python train.py --n_layer=9 --experts_per_token=3 --d_shared_expert=64 --balance_loss=0.0195 --groups_per_token=4 --init_std_router=0.03 --norm="rmsnorm"
Below are experts of layer 5 (counted from 0) of a mixture-of-experts language model. Rows are named router (the router's row for the expert), gate (a neuron's input weights, with its number), up (a neuron's input weights, with its number), down (a neuron's output weights, with its number) and show model dimensions 0-191. Each number is 500 + 50 x the weight over its row's rms, rounded and kept within 0 to 999. Numbers have three digits each.
After each expert's rows: "comes before" lists some tokens at least twice as common just after its tokens as in all text. This comes from a sample of Wikipedia text that the model never trained on. Tokens count by the router's weight.

# expert 10
router:493468472459545498521498529539498575427493467594487567570496452563545565461422472605526426497485480525478521505507568517435576455548450470557479505578448506498601388436594478521446483517469528499497419444507584443517586591499535425425533522470451447484568579555435495474484455574401427469536530453514543519446390484563534525520589559564538610454459510471446454574565550530502535411559534425517471491489549455504499509579533564578544521450468516552484530569506552486484582537463504543587474542539483497515367473492529470568460469439509391522537468546486446565533549514476522520
gate10:458474468430529456606487607529538439511493510486436603635544585499318552453464551522449565592441480495524498481532503416509543485432533477513477523582539541475533565509500529489533533454522401583513448472521520523463487482493428440454517506496442417464509498496514521471495507588460507476515583461571529507468526555536436488535537520646597522536435506546466529526545491504504362432561550454534468465540410479505517510526539527479434472506527510547626522521490545464558487403474417535454497402524542499503456445459506500452509450520549410567578454535471532543513512541521507601
up10:510439536503487519437505494480629547521482594499492607484441541454515539511482538526552534517438586586457467575502500496424501529540433425512466457518502490504525563459515457401565482439580406574475493558537489419436505450465451481516455598515554454438413501563538525519547456485573471478563481553481540462576549617519502596477517472467583423454475493523500432426486508502427477525462470481466426460553506464520489445437481514514512483536511477548538446420402504480516505411450572466623541374520477513505531591555538441476491588518462511584503518481612446561588578455514487466
down10:468518479505531443511463451432523537453540535525510470554476435459586490541543556520507522515527464580428480480564416596425512512472381430492530508443521547494400511460539503657433564539441575524482470527507558491470531424504526521545501549560419500455408457521500507490407430440534529465513549479507574546412576458471476440484487598401450506473497437497473513393540519464409627574568472482430521579449588540490424482518498426437499493467445549453545494454602477500509491475531548573460488439441511521509503507440438586530549461504586499503546450530531449461564556490517498411
comes before: " the", " his", " this", " also", " birth", " these"

# expert 13
router:492453448532524580536439507547515548481469488577499585541494479537524570440444459525519467520464487497548454565480507483420598499554470422578440546584447488500593392432537509502441507472491486493451419471480483490499560537490538416428508547440468372525520538534445587507500441484480459424614530416498499449400445481570503491566540559537513596448475551464443457563540473578468552498600503416584448503483526424457487556573525583615532470503493561540574554504429559398441621500475501499567512528569523488531479458519573449519451480465524433558478423509453496513502531499493467516
gate2:502447469528539566555560613515494491497570463476600545550495498496556541390487548458474459563489455475457542446450508491492529549488516558576516503535515518364400486441530425457408578472629514461517515526467529555554510530472551459434473513490509503526431499517419576565574395480447550505564549572487479538411496503519585549610504493466436532425515468475480531558503480462480491473555487462609430465475492550421430484515473479507456513439474506494473392534452536502518518428435472592509528376509568456548474548449506479542466463575641538496514533542513430553428431493518485555
up2:482552613498504492456563526576519558519536527537465513503490516486548534462595486510501515403612493425490500512519430474562509506597527536510545458482538553478550514535490559515432500402463493469475577573500502481489487547468461543478422496451451561532478517473459443556512499573570468510421554492522464561487560567477537544438552529405493495536527578524495495539532448479552491455409522513375553525577586553566533487531378524526493503366568474555482532473545390609610565447622412542490578459554489618528471487490480490490488477586430518499498474472523517453496481545395539542
down2:419423454492412456445422374570504539509486472530505489506525581534490535499474446435445590493511487553515535556513505524578468520494535495466557583447495499468517532608558499562452407506450446414509542534533458498433539447586476541465534512515603487519602567551581477532515534461428477594455522486505577571514659499471496518557517512504529537444459572558417523502493522512450413525456475520587520500477506507451529542465539470472471485514527569519504473554582444513507608599517577593487450398517502589495623442488525581486497526512457473539454488565464567556486586508475522456
comes before: " of", " was", " is", "'", " has", " had"

# expert 17
router:480421498472628606519485561521487529431458510492438518579526491538506576467382521493471470565469474505490476536479528488423515422538440462553453514561411495498588383507552524534499538504467540483508467473494492448455605524505553533520531594470501426421549598533375551519511509478439450449600544537457603439486502499564508534493518529496497600430518548472421413601547556551473535440565563468581413537448487502504438597573479515581558514563516556468469536504431544454479561508496523576503500500582497512491415492577533442551485493436538456537419507551518498543540531570492488472
gate7:485487429419505592475478644569488536502574555441532528540500485535588480503465498469532522476408568529575483460490447429489467528478490566527482464471500517472481442439494509463465593456479452424422478523418517479525587459439484494534566559463591490524479556449498455344606527469472425464508534505473495450517489469489593525442422464550536467426577503543447447555468528609527483465607579521505469485512519541502568529615475504543562523396492571463524501592475567419564463518424463489459484543479491559506523523422556506559483486451546442455394584490469432532540537482497560491
up7:528525523438521491563500506404538541581515442544514549489449527518578517360503544458468475475540480584462457572519537587480512502549446440449518421490531526530534483565432415508472508493467382490494500550525483457454452517482569511526419571451538425432539524437458516512443500610513487559454485507476543451500495439460626471505519584516524509519534499494497413433505438469519489549368536506480582538512529453457462483485491509456526422499476454602559450551524571390374399494482553521456568526483486471484413557423584540616440521485489509542507472477569566571521535580575489458
down7:500590504495524535660487513512552532486526469478495467459539552493527542463463486477564445520554495466604493474504539535524495575562594609564482485484438461525579447586521508492476418589557453454471654537495512496513513512408564512509496523429568523437509543472567526456489544526507431425528552426544491459660487463504474562464399463478518538518479497455441526471575511521539457476463537488510527453436547529384581559433551561452476509495453484411543420620538448462517524548526481525428533476543476529457462447481538557394521546496521515462424437526484565537583522524431480444
comes before: " |", " The", " /", " It", " In", " He"

# expert 53
router:505444449495503509536531481484536488470488521504424491587522499562511548494494473544506406485475489515483486647544474460486537435572485468605440534656462499556522456535523471524468499533456558452477508419478500495549575548492544467460561609525448460455501571559442536554419519530428483499471474497486483468372448451605510543555578492554565598473433533482467399525547516517478540458572606543535408509501528469491511586519438534576578428507518527554523559515426530488472617532528516522565451424546441517487434490445541407550469468416545488476567415515509467534468564526425427469
gate2:539483523533497487532491466515533395534411594454405551508474471487406554561441444435498475498545387479507552585506494506497544443567497554545584576551471491561533489511530491553443512512500641453526571432533488508474535490465505506449461437459503504452461550562527480511436473537459477530509472473456520556404474480502476423531567488489477530537377601426486455460504562555421353446531490493475454515484504559521512497549447491507512413526463443448438545605395488553453460517503460581463568505517477508435534531495554444500537570494417497574533422496515459393622538417533441547
up2:564558526445457507473429477494495468489503512466465462480428507485535502523465450566419415638521584563513430484560532469495463513499499576506496533574533475463524455514469475461453445488509498412495422473448548503411547551388389485569595516550496460613471525456504511598590496500530514528432509527446492517488468440465456525499475503532403549547485547424522567449426563609488606475447560471595573507498569528560584581469433499459514537387512459499534538524455443499560454530429530479531405503485452504505574497549504443471495561390465518434525431486438553501438417488485439493
down2:599510472493519543516464446473517522468488446531510508554517490524524545593508554425391455431427458525508389502572516495507440467537491437584485461526469520548495461481437460469414536423523396489458441469449468516511547490539530526535584444520422477586491481535632491523538495449550570515570520522407538481507527479534485526614465504519454480465388528423596497487533529522495490416437544543478632424597482476511520477468494447511501490513539523516514484505479503445463433430552408421411462472599421495535576457489476519448528491588609487512497599438530505489399501467558572573
comes before: "\n", "|", "ed", "ment", "able", "See"

# expert 55
router:483478505472524558517509539512485583530490476570458477532487492584479589417446546545467436492501454421454445597498563513411557472523495438614430557573463501594521513476521503565525511425474591487498499444523604462556574611515561461424481474539488462418508599584437560560549503523513493549497489422510505562455452474618547587516500496604520573471479507519413472542580471489505525487528562490508507520440564451437529565529559547568548554460546512571449480530442525539465609497439576460520528465560411518491422453509549493563491499487508433537586562568481487560496545531433437462
gate2:460488502515478537487663501565562569524469486572475501619365530563525469490438533455484542436445509556518528546508492429543557397435473407597460466494521415459490515489467467484524526447510519463539463429446426506617460592518384506563464475527485435454481518452477436544461599492495490436505515427521494482514462497595491557487525537434495511473528385538496511520459516518481474556454620499516482460496507439533413462542441525532527501556544523632458510430449505547526450487479557420537469505543504529546462525539456440525556514520491442557551536424382433531509462453458403474
up2:607494498499483527510433598480487486493498519615497471465404389500447442528525555499463414485580474563505506521485478505550587519504482519508445519477579383558477504561523363454497558417463511558508499422543537458509484501541449578467432459496545499475511513603525469415606461510505496475491457485445444405468513522473455585619516485409426513532483552604460441556410487574468473505458512523440479499585576489489513430475520529498502466499521454502555475593443430517471471507525459473469424419545441395565457527506530454517576507434469541486406492478406463541583540491506537560
down2:511555466541438482446465608464473568469558437374515503511431533468540432541403544509485430501557507563528489459476441491448527480421503517604534509470511552576416588503479375410606515518552481382476528519538457537465517516441493522503476477503579548480438462544472494515555568499516454472452508506494519541503528487521490509578448429443671496479524540435525526423586486512423431419466440557487521459509491555588533560522489527553377477483595541531472501423491453472555500478466554553510507529483572493517539487543498419476478508494591373459516581516513511596518559512494445494
comes before: "|", "s", "ed", "a", " on", " MPC"

# expert 35
router:438402429507540537481520468486520528452498444578455517568528483579560622483453510591529481517493493550502387577482549409489531517532441442534434486570462465521513353446613466530436529482575501527555499496455530422446521523460570478486510484441442434541515570512435561579498428490450464448541588442464547455445486497562462602447526525573550558451461560472433461552507526511493537489539528421585480531430492456512480564574528511582601503511507552542529503532408552456489538536458440539493526464572403553571420476543517429531447455497496422515527537545544454551552537534482488439
gate4:562484448542515472557428511492488490516458485586470540410416452542581536597397441491487447588436475525473446502572461485506523569514459508461632573478557440498460480628502534479454562458492459526470482551444599458485461446415631477460487485471502528602506463488438510520492401420472473498515512537494518517513510504429441562533445478587498514497458460496446521484549451475490420547552478523464443449495560502430402494482646514550463464517561549496578532578522532438467452492548450457491501429552484476548471496470542520455496556539601529577570523523452449553583492535458378528
up4:456517523566465429446555521454505514520431494459469455440504509517543485465429475574555561541502434511516485471399576499571427481495594517463501455512514439460594483533521488518518550542535546420523526502482416509470538586555502490470446521489535525564469547414486437386551628680562614518514491530514513506536512564562506582511601504546488461486545402549421491468449511508475511491542498501495453525549536493519554449457549436485444524569410549558568475588469524578525420479530517567486457420559489526457531543512435488549406485515472503493529518566520531438655472574499434534
down4:534516486541572380530465463528526440498471464500424406553498552441551538495494538463509541573394529538518550548450501473431349547550492516555575534425523560516553561495577436593452504566585599476528522473535430453574428431482503465490556521520494425519539411587501510492586531528534484601501506470475481476374463496478558563388533473507469410470524478453556558477512438488469529544418549510530517534437485490433509457496462447434495503520527416606391496548491466525505480539574474543534541439493518465522519493488491526480507533393475476494524511469492556469660463483545492435
comes before: ":", "\n", ")", "-", " (", "N"

# expert 34
router:489398445516520572505475527558543538429537475557455503537473467555550572498480434529489414558462485473500465531532561472424555409581443442574401575554405535527567415473602527583396517471417542464545488436457477452491538554452541420490510560497449477489526583536441547473445439498404445437532502462517586492436448543577471528485550573562505576478473515577462470559559503565464531512607555472514433465412514438444444571568477533530546546526468536535497527548443513442413543545454498546552513528508486513520392444527545492628458506492498455540509478566444523509494525511427492494
gate2:415521480484541479462580498557438588466509509503526535500542359498537483407504510544471545540543468391559478575495481526474556511449603483526437488497463488502583406484497503457507500519478490458566553479485494511535605484556449430526487459621532446391558507584439520549525497429544487475529460459402529551470521494460522539512546629399467513495599487560545469512420616544510527514533559463446461480477491565411485441403452537517536559459526525503523561548491454419514494462431487396510484571518492426544515504527496500474491557533509565504411471517547519434624462481380548500
up2:532509498530466599499517601508480470472441498583563483497560516540425514483469536533546551512572496445513475502442506475450487557498457447518471558585465567501524409524643441511479534521584492460450500499507465514510500598504544504475517528585573562534511461481506479594506478419586455456462531478378334471533465455466424464523495458467511473530525655475440522574564560499453575492486555496585506509413508481480566443516501475552478511556551465566464531547515428524515545479548491451523502561467550636419512522491470534439523456559599494513558552544464595481454449504504596413
down2:497515475560538479488516554485563466607538389451486526453443499534521489527557455574500448474451453519453578489511440491560634555449437440494519422578480484549575531571516457459432456409545430496407541543525481513448441441509481471506610586592501541557487493553404516484490521494545453537534579580454528513605496550585467480516486508508533487540570518559509475447464488509524453536530404443441438513516566418558462430467508465455456496525439451429600414484436495548612472533512528580478521562552481484482564491477557513522477445571575456525501561603513521498440532472484596442
comes before: "\n", " The", " In", " He", " It", " This"

# expert 24
router:489442498515572568546446509546515592495473458498406564538518500572504568439400501519517494475488469462471541535517544522435572483583506501571410520591424419583539424486590512483476529518516548467503464467536551433525579484453537491529533531449454420535485559513443580490470455507394467462536579448497545440399417499547474528503548493585486567430448515520439452544487545523515495400605567461567442578469532488491441548540496536563525534513427481550544505482467552417431610492489497562545529438561471503477424477472525439578509448433457452569521405574465512586541574472432485542
gate2:560528526555551541531514479577496510495531574548421484538571575541456549452539505527530531438501504542442491486541487467489529509624501562465481606524497422544480443537423505457521513584478530457484450535491532546573463504471469554574534475597533537394500498404427512550423511448474538523481492498519447454546438449521438457508510482575462525444459461431486330586466439476504512467484464469497545506452539496533583523497482486521509491451484549501497509516488671529479548580499492556501537507589446495459504480471498602587531461429397536594468420652392591499463487470467491504
up2:623518354447376473492557481538558547546562467464415427502580491524529558489533436503563441576529509591528508488391412567549493534545515459489548541467506517486473505544563501468535529476529513541510569498479569391484450572540561460514466484518490459388475547508454372490458479507457487399501557497518453446484512475513528504510454573486516481466459519527524565526459433438457561499481484577525561570467481479503465464483525462515569526558412533569470545480608457523426481559495528502534441407512446526537397371440508524460464471511504523501424531539428537410540600484571497451
down2:518507468469565521527442555435429518567507574502511495489531504443557503576451530549466494413529482489551460506538544443482474531574569519551488550540522431488496493477444555482447609447488533528486467563548512471531508446487517499579534518572498472498435436520473595487419544497484589599498516510605536501512420532452543508498492529430424508419484584494470439615609629479540488514589359573441403481525497470461526486549572523558568476509543557469403494468574563523577484556473546466511411465547557521584470564510557510479506473522443562512577430478491428515529618471530476436
comes before: ",", ".", " of", " the", " in", " he"